Below are experts of layer 6 (counted from 0) of a mixture-of-experts language model. Rows are named router (the router's row for the expert), gate (a neuron's input weights, with its number), up (a neuron's input weights, with its number), down (a neuron's output weights, with its number) and show model dimensions 0-191. Each number is 500 + 25 x the weight over its row's rms, rounded and kept within 0 to 999. Numbers have three digits each.
Before each expert's rows: a language model's description of what the expert responds to; "mostly gets" lists some tokens that are sent to it at least half of the time. This comes from a sample of Wikipedia text that the model never trained on.

# expert 12
It responds to: Single capital initials. Lone capital letters, chiefly middle initials and abbreviations like John A., U.S., and first letters of capitalized names.
mostly gets: "C", "A", "L", "T", "N", "S"
router:505522445523457531501471505520518470551527490482498513463498505520515484549500500538492546500523468459482464484506521494487492469496494497542479509499507486486514485492481475489491500469507469504511537517524484475398549480507526515500512524522501478482512492494526537518538458509461531499539503495473493503505469548486513519532496497483501507436513470513527512532536510498494568488505553469505479505493470513506508507486464502486527470460496466523530497496492488539489540439477495509533482481510500474526454494498481472491485496467498479538528509534490518497495538492470502477
gate3:546478506497531484506468511540517477539480501474498466477471561496487487489493481504491488512518482505517445507486483529521505492512536503518504477536492490521531569494472524517499488501472507547499489547492480505504503530504508490462460489466494502486487545468540433475495485498468475496438495494482514490492456528466495497538512533512483479508546541477556522490489454496498544502472477512507496494474517494502517506498530483503499486504505489551507550506457495526454477482439515499477473477524488491483532485516536521513542484439529527515501526465502497505472504481497509470
up3:472488512480509524486489465518498494538463542495495509530543474483487455475514551498503500496501499501518499467487516468488508503468505452474528532512476487475434501505523467527527513485504509512461501527534526552532493502520525470493524533509513499524493494464502528516484480487555532446470504484476476503440522494484454513522517470450471514479467470451517479480431494506528499509474522500469510537544497511521491494509554507494490500451534466491508490526516479538468517512486465509472522504500499464535524509492458479485509503533508484504499510505520510467497488492541551505
down3:495523488512505509485490527544532512516487469542497480515501500496498426499484495500480525486485477495482499502538482514513500486490479493523557464519493523481531476448507479504462500491515487493499500491486502453509547480515486467483495472453527505509507487486488523502490479481488496509465517497474530531485492574495528499485470500504507489489548520459520530524494547527513547497490495510543474509512466503471522512496526464544489481490501514477518561476503511548436530472543562485544491460524508501473518465498506466502510477518472548517535498476442471488520491492460502513
gate4:529495497504550492509517474463485540503488525462488471528488498460445505488538502521519501489490514419514531508493469483482474513497457513484516504475499525495498487533487513479516515529550452508514511476475516466500513536503481496504496479510455532466557509497530512540514540565500542527463526512513512532470486482513471506482503483435518490545473477508525504498509491495498512522494510496481546470491486470491489482514531495477475532511507493471524516480480509510491537529523472557493508530519524513539539522470472547486545491489461478506485517536502494460511508506547515499
up4:495501506483446511536476514488510498490490499485518510456490491525541460478464496508462516499512482509472494511465520522520502511484500494515461469533506503488473528482502524482491486508449538493481459534522462479548514458481511526500463499495567464511460505497474494471500455463533516467534440486479510475533503489492501517477503495523518518476521538484510516506482486516484496498497458463552488505502541513515500540473456549477497449506496472504533488522498500517502433489478517491555537485517452477512493534513525492505472488526528485533500460484509513530516475517444500497
down4:481502514469500537492526495492508487525501489545490511489508558529553477563494504508501525520518475485488466465536471487504522514468524530480483507450489497491539515503520494534536523533510561557531502517512479493552495448479484487532565527502529518537459502498484495473491446528492474501475513486506506450479533501469497524510504484525514486538542515467484482467480490484534534524525484494496500516517535503488514513530488473498482462461498466469474559533513509489514498474529512524511487507531513473477479520465524500498517495534528480527450510518481495487496506518519529496
gate5:456511477515539467497485523497518456480546497471491462524518471520531480537477504515552507460499514516509453502476495524501562492506552508510488503481463537485487511529524515500475505471482502545519499481516487488503469499490517510481556495499509505517485498512495524542503478510524514522474521530519477479471522482481494509524542495497468545513516479441489522545496504523484512443485505508469482525455518512497535552528477474452564497493516474477499468463560550498509468510490492491510507492538475501511507517492512481493477530463516436494503484519508508553514510490493520517
up5:492496570532470519512479512473523492471521525557502480475482490526499497475479498517451515472487506530523473516464486449484467521484551531503520478504516512492551471499478496496525480489504553504499494500486523467514529502510524466523524473456521519503518483512454474451469516481510448506514462546500502514502491460543535522520525533486505533498480485488480480485555482519519465473508512522548509483495490497514475477533463496532482481543481487517495481518545502536487490531545500520523516461493513524471532505496544463497481505480511509456468518479495489515526507464464505518
down5:529460508518490502501521551523475542484518486504471508499504526463514523502465488531518535536528556510479492484516496528474511537489541519506447549513505504515517460477493506471533475560478533520507548542522511520478522544493531470513508472523553536470502515528508499496486492508506518519461508523465535479518493515471504502501512457519468494513485518489480528504513487492526513500527483508526486498483493528570497491512470514530497506542521460483513509499533537488447494538522490516463482521494523528536530497507498444484507513460469514483516488448506550500475500519483534525
gate6:508507483504466531449507460530503507519489546531507478483488515504513469526499476429466475557546527517525500494496505558497486482544521511486493510527498503518532482521526474510510485505459553505443487493490534483491443520494519476476469510485470493526497527486501541473508508493455488479528513455490534482513489470502465515491483508495517515463500526506492449489474481492490508542475487500485535541502510496536509470530525464483481510515529495532466503513496493501475521550465534501495489499497511442507508529518497473495498519461523452497511445511478489552507497537517470469
up6:480495486473488495481490448503503482493552474534466508502511522501546460508491476515520532485495511457518506492455538479462513550524538469543512467487492513510463512501480493472531498481491491454504504482496498495526553524514518476532489512492482499450458516512496510529468467489518500475493462483516484477533533466478496467480460525474494462502450501481493517476497481524531526460495491508466458495510491517506505484533491507465527472505516504467514461498536525520538487514506522509527526421533484481520502521486504547494517480540550535483522522525514484480554505519513502547
down6:527504549560491455485507548485539504498510526522485479477534479502490490496514462486465486496492530476503500503475500486454472506503471478503496479446496502499530505501529512520542515465495481480483517517486480506517501473508508505511487469513481525500498447467545514524470530505513505475482513499524510493478456499506522519498465527437522486477513531496506501485492517472521464497502517444520469535523472529479513498490519515525514550544543474476557532508526501512518464472491491460544549496556484536502513513538509524477533491453535541487463488468526470473498471484512532505
gate7:475514497482487520501462505520519489517505507467492516512502513475548515515521547460470565500506487494494446507472492488525508487499524439468503497507520516472541484486569504494507501496517521473499505479475520513481475495495469473525471462488522453482517534517520495528476478496509470526491486494496454453482540505518521549510482476511488499496543494485487507531505513493510542496521493526503450511465494477481536558440486506525500505447523523532490506519525436488538463508486526524475486485556485513487504431482524513516505516468507535506476510456499482512472491491523484486
up7:536550531504507478516514455504518507484503540487498513466454465471501481517536534484509547487486503473542529492522487574504517483498483447498515510461488486466507515504549501501487511534511510498496480505495468480498492510472459499489499512512522494507498523505496544483482522487484540551516531514534524454490484504494542500500497502453497485460550497449497478500505504484498516530540487494465488478456492483482465512488500504470489481530502476480508532508474450546514548536463552510523512504507461515521554492484480493494501516460530482520507533521450526513466521477534518525
down7:494528536476531507502521444559506541481484464488502527463482528480515507524536547493486538449511486485509472518494489464443517514511527475498506492503527533551512513472503444509510484506527519536532478493496486545508503489485457536501471479497560472462502519508490512476491504509523509500532530535510507506525490501515517538471495485521521518477506530511512502467498474503476452524456488488481535473471478481511537512513465503514525512523467488568538516490510484520511485484521516527498506506542495499465498449431482463490525519482475489496465523529471491491511486531493493532
gate8:488513498499492529464499493491489497508543488481519529495490502508535486466529536502489493445508511473483483471512524505505478477474493447443469529526461499530492514472441506493499535508516443497532480466461486521502470466487505451465519468497504495508515533563487539520465507511533518484474489479504543495522504546475450510537555529459471535506489504499543463466501481491509501535506485486511493501496509497527484514497498520486521494441530478481522497548502529452501461512542486487482488494478513549498519496504493506450511480496468498503491490492505546507493433483513488490
up8:477491493504512459498531453483501515535474468487510525518544507485520536549494550515479510514469467520499483498499508451473481457496513464552527519486515468489514493516552497514476499471513500457498512493526488491464455503479484471534539537517477498488477534483487509476507519458503510485522473520476486468529479491530499488500510471497485514543495481484469545513468515524467500526518486525516492487555557488472512525478476548505521516488481499489476561477508463487544533498510499469492565520491502497514511513515517504495476525501515513525468457566488502527533490518499471541
down8:460510492508503493523500528513437514528467498437507470494482518476516480483510507508450523477499508502489500516488481488520509486492460526534539494504492506507507487541453465546495510541509500488542508524506516494497533435526462521503533472526514472478492518527512488508520519467518527514521517547487503502485515447502531476486516503482487516493516476509471467507491536519496507512530505473484490513498489485509522492494485513502549455556465524494532477528546477519456489496529467491519483551508503501497461479474499516499516527471488467495454558492492435525476501527423476479
gate9:518507527511513488468529529521518484501525490518438502522503517508473525462531482494515556485503503503458504549519483513486541488514474468497479459542466521500516513482528513500502534514519507493510503486521502475495473493477560509456527469485539495478486455540505468461488528503504458518524463525458558500482516485553464509480526477538534478519515491496532498534512471473499506546524503491470525472503512478516497507514550499502442486499514509548474509537534484471540507493498517515528506502490484551511457484488504536534508521466538537492468494473499509485536471491494485483
up9:507515483520486521476461477515489482506444492417525473478498489480501509506464520492491474481503534540506498494533544524487494486514505534520529511478447504465513490514513460492469507510483521477532483538520484508533436499493447470468504467428511470480461518526574537462522484497521526489526475484489482507493475505469511496488484514464507533532465511493501514456514465498506495506520468508518530494495463553497539522468497484501497496478532494511485539517471502521470538526496494509500513497483507464509537474535525502478503555524515478526513476489490502540487505524497473493
down9:487500488486492497484473501425493484516489555501492503497508492473473506529471536453483500458524479541493534479528463528533480446501471493482473489483539499531504489507502496497479426556516554485516491484501483479445502492492520512491518525481473508503501535517463498509467524477493489515512491518516521494504468519439476525481508505511488521541478519531519544553475530523512503484485520493477519516470480474512517465501481493520531498459471526464507496499475515537490536486530535501478500500475518509513516519509546462443468529512526488509494551509488556524525483509514521492
gate10:500470493513517503500478502468513472502485505485553473450509494489499520497553475481500465487499451490476506517515541515524490507476517501550540471529527540479502523514490548494513522559485518533522476519488516466527470537487508507451503503531512499498488545447499516554483540519437491511495515481507505512496511487466501492486504506472498506520500534489501512514474542526501534509494479511453513541504502508508575516509498505482492509495484467514466461516467473480540526485454442476506470471513506494490523515469477522494520506539467477498533506501478475539508508428518483491
up10:494511487463522472487551452473516483543505498476491491522488492482492459530522519550506493497493525481515521488525535524532524528512492525535496486526456508474471467471511533463518548495485536514542509515497540531528504514490501503506522499522446538525482519473510550476502503459466498517533539527522553491524508507512478518532501550478478560534517501501539484476527501466549471521484524501486482466509527527524521511503525483484473493489529473527524513485495523525473502479503483518502457548505507521535522484506469518467492509499496515524467486485493526461535478461546535488
down10:476506481511452501472471539527508501508551503476451524503511497534526495515494477581481462458467509495503490514499494506487527474471519522486531491519476465494506527497542452537463496509464485518477502490540493497526497541500502510466468512538511516509475491521473500532527530512514473510519526553512508502465550505484482473495495529459511496500476504534526484503485496474499508496454539481535493475549508535458489516484519540442470477507510505487553535485493486504463517549474519476522509535483471536552480477512487507500488480505497512522491529481480501482498483490541487449
gate11:511506454508516498527570503555520480519496523493443504507496459473509479502477489500521550470509485513522478516508519499512558518516519531516536433475455481468475556526487520498479516494499514532524497494488469521473508489504538552543476517455481512496515512499526488452473485511494500528533496516491515487501495489478497538504462507476537448499550498519479543536498491531524522453494460503486495463497481493459497504452496508521501505504488488509531495485500474521468491475487492491528501531526462494508484491499563498507470533482523517498531499506510458523511454487534525469
up11:534523455532507462514502498522490512566438472517515523532462513507477522510520525485471467470476464519522480471562523504465499497494459495518531465486476511489445515490522514480478473520472479519475501491542517489484470495514486531503475486467488557475468527486504502476481471442522472492508520492529467463493491559474478517544473508515485505539491494521465514524483500526530477494520469465498476482495538535493476503469534491506533496527503504519485548498547513498488529509465471518464527558515467469535478506502514495475468487496473506520494483509483491518496503511505506517
down11:501489553496546569495518497482499505449501536477539532497522520482535465479454539498476497523504463514474482501485475486474523508472513487482501510479516556490486499502556543480492511472486492487501471443488495481522530498522482501480490496520512483506488509447542475486490506513491513505492479511546492485488473499476487492455466502508474498523468474528523456478478507496565505540491505501484492520516498491543555549513556487502514520470512481491506507503500501532489508450492505472556499485451479552491511524478476480492528493519505501440505476475491559521489509497484483487
gate12:535545527502511499492511475489495480509545511470517504489493494500523530546462501494484505525519539468506513505480515480472469457532492497539551490505498513495491523501520470501462479487482495478531515541461492507475463524519526497488487481505461472530485517521490521524511518519458524521521536472505483499486490506470460450551559510477539530491532463512466476524521535513474474488501521463523489489477495478483506504504499471496526458455511520459493497505516514487539463492532465500544555514515477500473478511514502496527484464514520463535468530485501498591510502478482505459
up12:531509483489488559500495516498535534505480507512492534528435555511538511541506486503460477502543499503538509482513493466470478531472486553507484462475505471537479550511532470476509505485472505498492534509528502535508505533533500521528527487516514469527514501496465491454503494510526516484542521510518496479488488542533522502487438469513522511494487515520524488530536533522487527494490503510501520485533489559468478515515501482517504484529529503499515522502571508529486489484449496522524503489487462465476460471510546518474482530505510516529528469483497521500477568500497499525
down12:496500538478453505473522482469501509477478536502498495486505482534501517453486490505525469474502570507520529505473502517477482513507504483497447471493492530493494522439455504477461494511511501489476495479485515479506479544503495477498476488520523584511444511481519497483474502501510509516523534480518513556524525530509482472516548505463477542498483488455502529507488485535482515511499469494440513541530499506516481514479509457482497477470515492474438535471491508528506490480534546497523539476536490455513515498512476527508502520463488527516496492498462522455490498494540478473
gate13:564486497551479494482470506505525492517478500490474524550536495503525482468534480462502495535534539500522474518503448489499533500557490477440471518561494517502519498509502504501501507499513485454475501493470486543482524457540505478518531527505468529504510498519531469485491491543468490496502495452486528538525528485556508487511494492498505490502483454499534476518509480478500464529471537511467550452506513534502490461477503511515501532477496526523520564500519533470520518490500491483493480521499480483503498517525526532542483513507492503462522470498529500474482451461512513516
up13:545461490514485509466476507460485522484496448463493492491523489536506472490494507495517478527483489515518529481532487505514520492512511504459542523523454540468491520498493494523460505535486525472509511513507490530455495497506453457511509534526490512519462455476525507478483497516470540497462521516498565521514535501528539478513438453483465508487524503489526494463534465495468454516466484477475528502471481500509500521495465442504491508485525499474494535516478490529478514505501429497505524520456487469499528472529503514520474501535448492489472507494474535481504464505510504532
down13:520506545494479527512455477489476465500480500494477511516491494490491459495462514540529470553499535511493454521506486491519509455520493526501541500532504502528516538540523535488487481537503538497460489499508516538472547501525513471514521507473514475489444480474499495511471490510459560516510545526476517531531522454466475511500481479496483513510461518502513479506504510486464520454444467469492524501506486469508537546476477513492455502510444535534466506467482504514490504497521508520501502494482497490495497494528514496522491467559488530445500518538523522527464502511490500543
gate14:504514490524538513460459487486524505557504563484483492495462474503527490487494514533529511496521447533513543470488486510459513508499511500511512512484466508465497487531514482533521458459512478470510496466509526461455516506511518533492478513537477455497524534485516476513480474483529467512515483527523523519459410466486456524508537496496524471514450530509484508507510479442494541495497490524502514483478457476533486528512548501499480507494506459468497517551487521488497525477534527451500498489511537503517506511486521506480502490483508487529514501475506492551487543491509508502
up14:492492504506506496520571529480516536491540440485507485488492498518474518478505498470489545462485509502496462522508526474535456493497514474467520474525534490498497486539559533523493497547543501455488422541518516454507495501455494498495522537515557492539476548521482520491503531497467497497459524495480542510538494510516497503510457504517505489486510495515525496534495511532485491480493519487512490484457517486513493498543480545536507499508521499530525503495498500530527489500469446521497512489468520497471479486516418483478500506493520509528517535478482520525520475507507480535
down14:518491536468495455481538465469436498458470486497450488509497458545487520491501547447502497482553492511473525513490577493512516501467520508502508524499510515488521508522485507505485501470482520494497469530522538515533508534487491488545503489533516503501507530463514485500535487487489500470482470508506496488515501467558508525478483503488502531470523495466537487529488516524506437450507502537527477519472570476476510525467484506543507539493499490486541483478503499534518524528470518478492470516502505482468521516532503511479501516522475508482498510439514521474512531470484536511
gate15:473501475532500527473463510486454437489494518514504532534497537501516475505442484480458504509452526519515506488464486512497494469485484502524498529525523509500528478513480527487451493471500519480506519509490498512511498472545497489522484482525506464540452515515528501508538495538489523465466486559569524547478488499497501485515536469520488509515470538473476506532533474507470506486477486508522487502492479521559467490517462536534469466521490487465468523532505459477477502509455469517480498481502492477508499494502521496519568507523547523503523504506499524527539525511482492531
up15:526492476497504491508507489509496510482502538512512485514500474502513493499512499487489460528488522510442499503476444563501507505507475477540492531483497533507481556504494503505524512517520498480484486472487514482465520518514492553529464519520515494471483501475504475462550478448519508470506489479483466476489482487458525499515503491464517468522532481557492557517502520499557491506523478503509506516479468496486516511504500514506539558527463516489486453473470497502443512472505480456522436508456449487490491567472518484508497493510539478508515491521465511538498502522491476439
down15:529502532505495452496490508482539513509494495541545512456550497462496508529479500480486517494513461508476496528507452495496531486532446505543491542495492470457517482523481483462505467490491514476464481481480503489461464493491536496499497477458495484498521505464527467566500472503524471493546499482510508521467534501455513500483453533503507531477492505482454486496467530490506509510505471516521468489528449520518514445496519505530512508495523447479485484491514500471522520474467499504547514519508530498536506482434498498497508517521480517483489473547466458499452521485498464518
gate16:497454499499457521480531487489506508467472503457510495452516507509474476454509537501530529517473500485510506492524543478500474549489494558545454515475487469503518515516523502482503479505492498488454484513466513515509484511498457482523518491517493493500542533473550522501510492484462520474499530508487541493474495485518489461477483502522505503530532492507507529505481426532520501500496507461487490485463513545489522533519462496505532548542517459490494436542517518464541478508478450536496504457514509474530509544530480489511476482515486498463494508533477470486461520504472494487
up16:487543533479499481513493467487492521487499534521518505498478515521465486539468505512475519525490512464453542470493492489482463468513473545532503498496504507485504526483524499438515517520497523508512520492543505469503525495477541481516505516509514489494469566535517520553533472570557503513500520476510528497514528494518530528522514514467552508482514464503482489531466522498536498481486510488497539536507508473498510514493458511497536457470506495483481485490517471566496503456517523460473518462529503476464465526515498482495505474491552470525484500461498524496532511520531511540
down16:495526445506501515520487467486546518489449457511511500505462482501465556574486492471468494510506496508466496479490492479518534477517492491508530492478469528474478498516470496527534489489459488451462520495523500473481491503472501509494542488546478473475527481508521491479540530484488527464530506493543500517474489497456497517520558483451536493511506525499449491494457511523521527478522486507495499492502521529462473462493485525511496495503500518492523546479478451493504531497501485449555467499525475513487485513478510463420467475494515505516472534497491474512507486508511499515
gate17:478567500497482512516515484462500550516493508507520502444502488507517490519481498483526508465473494485485518491523514468489493526496492508536486465470528501458515481552490508498484551496488480511499450545527477472545527520520485501542472522475523541478530485489461493549483468496452523509535518503529465484473532486504489487475439506535478519518510506536496520502476464518481477464447501498505484520561481493528521522528488503461470516477459518502514517530529541479489495492484464490477517552493494518488487540488502521518528541465529506478473489513495516510509545518472534483
up17:520473459494524493507445462478492480445541495490524478474520509481532492506515501499536519524480479475533526536532530455536526496523516507491479504526501520502474500489502471509499445485512477478503520468493507539454506488465503539504504539508472480494496557474510539472513503516504464471478494437474507507526457506503488546495488512519476505516520488571492507475501566489464513533486492488491469508518524522500551488483515487497484506515477512518537465518523523503484517494535499479467495501510502512548458498523461440502464472504442519473520476490488476478478522476517509495
down17:483517545525506486512477504475482478498513533460476515540488499476481551504509498502471461461512504491488520456425500494494496511480498547512519524486476490518434488529490483492491518521480462490450501471457469491493437526461515443520480534490545547474474539554455466479456509508488485522482521514513528500480571491546515513493486508475518499508505539519485453491491528458546499516488493504489515519516477480490509495496507535481504503482493511501508520521483542491498486508520469525472486481472484525511522526477457525488519508477481503501513480534523515523512465486472490515
gate18:551498497513488475493467533485544501505546528467530486462468528485520485507506485506555493489517463487482448473503511512445491502474501510487507482465509542538533510510497470511469452476489485486510518521490503498458482549490508522516517535514508494480506503490510461475477495517517488493466508514503466538480520498473483489502554495510478523503494468455495467524526545490458526498509517543538471507456534501501502496535578464459501500496490451542527481495499463508476498486492469512463482510504487494468474500470481509495499435479518483510511533503495486477467536457524525471
up18:533526463512487489501526507536524532516493526531533530495454518484483504479494501509501497491495556504497452526509509482522491478507521511455489480486507556504473553493493533511461533499503526507487474505492493468511515508550506497509538479484531503527502544468494566505459493492503497544470491499452506487479455490467475517514495499493509495511480448509518484505487494531482456531540493520495496519485498452481526544499514463499406525473503479482536517530471521512530510528492460489486504519475502509520511481491480464498503496559511472485439487521535516527540510485496468489
down18:481527496488524510465509514488502494437499495529491469525484514510495484512514491551469513546502488478460532480519465520567485501519496529487470491474516491497469486517493477452487476486503476516477504451493515478432530546507500491549499471485517562508527516465502512491538532525531511468528515500474534505498473506529555506477523496517489503456500510498489498494505508473520487517496484505504496480499488540535527525513494461475464478466500470519501505482524520544500501482493569463522496431447516542523510559500495478498460513520500530495458493507526523525509495507491511515
gate19:517478489496487476484466462522493480460526477471532523470491476514476505496475529495492479477493446450456477520505522527509446518494471491486480474515506475484538508514514513492532509476454508528537492515527486474477501465529523480474513486506544479469518544485519442521512502512526522451500504512482534479501445544493557522531471520474498480485479505515473504488449508478445478515550498476502493499495501498468511546460504529503501440539500463501462543516494510531508508498529543519466497491490526494521480496490515481518472519510486478517506476530504445460498525508507508471
up19:497479483510506525504475445526497481492505527472518507467525512497515530464487495469489456463514442489475490535511507478528492492472509513519503489502479442484513511501482505481512463491523511521539510506498509477492487477495509496500505503481553477461510544486500462476471527477544488497523524479530509497495452538509568502528484512479508486471476488570428550488472516514479523477558496524497484511466480514499486513475505521520498453517525469509470501506481527532525476512476553489518473502479501490521480546504517437492468515505492522505522462535504467491496552510528524488
down19:514541493539529524491455559471500512475526504505468523529513491493500494529490476525478506478520491508472492518501546497512543519500490523496519496527466541502480476516495525502513482542465495487453514489520517555487569477472514516467479492484507508525518502499507547557500478473537528498479550502509516476498550481460500491544529519520527532477482512501481445476475482501480519472520500461500492503456495482502511509503494534497454493473492523546536504496469478482490529489485465495469558506498504528545498454463487501523512493524472463544489488491521486484465464462525505514
gate20:486519492551496443535469485518473518498507465479508458542518504546507497522484527506478509473478524492542519485478483536493474518539433487494495483470528515522473479477546510505492514508498468512498477513491506508539540504508493505447503507512526522508476490536502537503471505513491510570501500524523510488486469448485506491483538474501482531454509480543547504465465499486497478517510494530501506466520494474519502514516515494532454514456493544463511491568474486518476506511532537473520485525490532484503534493474458475456477531534469497515491503535482499476484473515466525481
up20:534533453492504513509514488501510483477507501508545480501510492476490493456548491460502493507477487476495484512478463547539435504462527538526497484479481548487554479519519471462481519512491495495509464452491484509490504494528516565494507519516491548509454497503488490512501494520511526476529501489521533515485504495506495521522515529497503526517537459424510486509464535473493517499501490487474495495521542507565523536504455491468496491488518500474529468488508485517458486490526490471489427468480539504483513495524485438506482500474504502529523532501457512481539509477482514502
down20:511506503506510484506507514473498531511514499497506542451526513516503514516512479507509488504508479494517457550571459533532515541543503491486516518493560500514482536487527517495449467522522506498539508527471506487502480479516547481500460479498489513534471488506484466509524536510499509535456503485515453511523495523510468523500499453483503469512488475454491473445565481460461492514497516435546508532464441502480509511503516516490442526519491509466478522464451524523473496466502525485476490500476481515463510496510493512521512517495489465489464505469508498528488511522504504520
gate21:547518470497484577474477491509470500507487549509509478497517518507474492493501498513513516505489516465518535486497525512558544496524495493524515498500499509489490554508478493525502516512499495498481488488460513508526501484534479548489495529500520481488528456514506547499546526511483487519493484480518523479473469477469526476486470487474480478524483483512497491470503535507512493557456489471477487523501532498435500518455465471497463499537469461456510532491468453525516482509540506498525453472476552500515512525543511526518535508526511490493496524504463568509503512473438511496
up21:485449481492479505497499505497497474526508526485517506508503534433464463553514522487536519459534484514507481485469493508531465501499528495490503476488463485487515521464495546447487510556521519493470513482488488480510506480456498480516490495481465542499457505441514539462529504497551485524527510533520511473501535498501499486477494486456482516499491508514523527528480496518526541500505465490516440493493479528485472514525505442469471532506525491482486482555524552513462518525457521489473486532495482514515489499469494497506477474489512469462525466525485518497484471538534536506
down21:489520514485505468487525516481500483479540498439496506443534494490488469512519559553471483498503508509533459496492461504492537533517480476494555522486484539450474483470496506483515468482528505452491496475500475488531470477478524513518508470536478520486484534493498481491470433493487527482481497498471507468507516503506518491499501514478500480520504568495542503448470492468476517514513535527515483519504527468501442498501531535521533477492520526475506545506484499477512501510487488469462473521539474486467487516514553508511481499541516511482531466517445512521467521501504483520
gate22:521483513491484487530539519501540517496529479552511529488503487530493514470484488505469483469524507553522507492546531449513458497516524521472497445555498497490450481481526514478544493535483495542453499522506535552511541511496531496513507533526464450551507516495494532554445519506484502475526518505535498496531504513522499519488497492513464469530496524554491511479478508504511491517504485511489533500511511502535484486538532531513465486472477510546521481494486470512491502532502514519512508541493508513505480499513457547518507498531495482562513469482492452486493483468508483473
up22:517495481463505521481495512539467550496502521517488528505541484506542488550546460475511476509507534484497555507502496505519490456532497487507495509463504483511500542503469489490506511488486469450510503490493519490458453493503512491481547530471526529527489491467508507520532504548476503493492539491500474495501503521478563504536456490503521506475491496508489491516500535530491512484467518498510444535469503514505530465456458471460529491484548492494511496471531515497502527466484479460463495507512475485477495513508509496513486501526486450492491505501498566525443566541462529494
down22:489522508553482534477531475511475509473507548514492481486500519426516502506505522517519527507531538462518515513488503503506491521505495522478445533509495445492499513471501530518474445521503482425481534512518508487492463492480459476468505482479519512521496456474443493524559505547487469538510513451497502526485499490496474482486510481518496518508520531503542450498485519513471535525505478512529542500478506504453511501534496500470510529508523512517513526529506532507523481490520474500471507472498515482482499525517516505489496510543462499456495476541506539474516479571498522489
gate23:484527501513493481513530493498523514482491485508441504476488469519496500522470511493473525477503478515533481491494516465464531456511515491443496502511498511489486529528490486516539482479530529478525480492523514495437489522514517500533503495494480452524495555487527441504473516509476501549531523509455527468501462558515521505505521498511496530514580507544509500480489528508493491472487501491515502473490514531480486507487507474533515507529530560468545519483503483505506513508506549554497487520508501461504456477520495444510499529474495530486525455479490515480477560489536510461
up23:539488470487510488505499497502544495466536496528503514484488457518497538523519534507484504482513540571512547465489504486489539485517506504471498549469521505499490491508531468533533486510544517464546484494502495528456508445470532490505484460525489495483458494491499513529505473536499518495486474527518494502532492524517534472516530542482560461502488520494470473500542489489506470489501512469524509490440476469517478506473557465509565518494541537469481491485519514532540532507521540510510496502482472504491444486466500464521484474512490508517529470474482509504502502496521495488
down23:511491532484481496474477527492517497486503467485478503480514510467504501499493476505515492516548485487527548497512537543520527531491508506455499465512532511474461498453539508443495522482554526477569534501449509539498509477526566497542524469486514484514518511477480535557502507494518471549511460471491480494491549540518501478470468491455474478479510528496511532516516485481492506453472468515508509479471471467516495498526480472513499469488502458514497516480477522532514500516529461501499512486517531513546503489502524514522465518473480491513507449535499540503524498523521517478
gate24:486515522515479492463478546478477510506486474459480444486516496497512463523481477500447477518519526495509496500520512499474498522499518485493482571530520484452487493500480507468507485516485519546456530501489510494502522485503475492535451496489508517527465525501564512501527470492482504475554498473500505464488478521518528472511530493492501482514501500491496490495481510522482490470483503478512493495440504557498538488503522559486512538526494522487478486500492474516455472514491500473459528516544481464484537528476472548543512492505511548488490423487477534528473527514455473516
up24:500513462520489496510484489501524492516487527460502458478486505493499471499480481478514540495512520499472483492533509566469479500527552493526448540477490492466520467449468538510498483455504497528497532463489485488485512533515503503527484464529481503506446513474523489475573464506493547507531480467520531515520530511475524500467519494505476499536486479493493474538509520514473531485518496472517475490469495528498492545469490498473526501522489486455513467528500453544474487501512529526473509473534544477508512521490497506555457502540519515494493465489504529470464514532456493477
down24:476505523504471493491503520504558482525485490480496533474456523483482512527457538500537525454474502460482489526464470511489479495445487489528470482496522517521520507491479507489582503455534489491510514507522498480491501482518525471491480491525526485480488489500498470478484514490519444523522495527545472551486470472447491511508515495487498525438507471479523486474498550454479460519517506495503481524538535504502444517453535511514484487523463501517518472490468545496517508504471509484503507469535509477498496503527513506485482488547519503530488498525505467463523452496496451472
gate25:529505463516454492545506503476463488474498490450505494514460509478513477502520521520477515495535466539473459519524469548465514484486490489438481452511498456509479537448505513511525542520515476544473527485450497484486490505510518513547509526495492515458507458516484489479484521522530485525533510468522514525490465545452521490503487500488522516483474516498524510512453484499510527497552545502503461478467476491482505463474510503550506489532530456499499517469471466497524521508491507532519490494531473544507484555510517507480477466484486516549506514527517495494503523492510504521
up25:539527514491491490503475536532549488507509532525532511525489509526536482492473513521467529490488509523527502496507529507488485503530513516454489475528531517433510490479475442478534489499518524502491451502474524490497494468515473472482477469444519473499489529465500532558444483550496470480478483447475517516485461529502495470520477542467463517489517508501495525510522484479534500497486446484480450503563464449474509508447523503485457477490515460511496488522508521501494541488493502475498480485524485474474509501502500481496503530490518475471483509471477511473481500479465501477
down25:475532509469515533517535466495552478466451495529534501463474493493551492555470460455471546518523475460487503485534503508544476492523470515480486494481502503462489543518503476513504511478479461470480464483482512512489473475507496501529519496488492481493551507531499518511515463493484500511513550516502496549502519533494481528476530534529536530465532460493519510521491463514492503475507493512497474489464467487526494529498511485528467458478520447515518513486532565534482498504481489520489507532493500429503521494489493499497511520470507484480484455544531484524532487517496523490
gate26:506480493507470501511507507500472473481481499507530474466549504493502543487499484501473513479512494484516484503525505519474487505553495511517485523494503536474534477511568502495482501523459454471490446494550507524459498509470487471496530490494535496480482495488504505519537486535511503510474490529534503470448504490470505519530533535516500507495500525487436505492481536471543494548487455531525526475474467506502554522497497497548472458472536524467486539488540491519467495450501493489502484493469478472506496535500491508517512455538531516516476538468462486557486512471472466501
up26:512529472510535488487488495502526510505453511477459504487528496490528502523482549506521499491520454460499487546534472491480502498473499506504542454553489514514525492505502503505525470472451495479513526466520466463456509526478546522509510478494447531518496505490503492469498532522482495543509542499501461500544461546516529502550505496467496495540474542546533493529514498528482550475498483495504504506530518482473498481502529531484526461486512504543511539501503495503490525492509517495484494480496506551472447519454509494458464498475517494540539498480487447482536499478539508490
down26:498483494502466484491511524556450511548514498541523469488527483472548510453500515474477496505477545517496496535536508533523513556494458474537502506511463525482535512507520499466522493470492518514520514471497529551474482485533527470506503477495555493503473514532482492489462513512509519471510520491486550534545530487505510459509512485465487477510539512504511525506496503462498477505552505500494492530486507483518488532438522454514532513522503531505499504534454490489498542521511506494514484442526526521501483491507518515548464560508531490505499494468525527498514540528503478474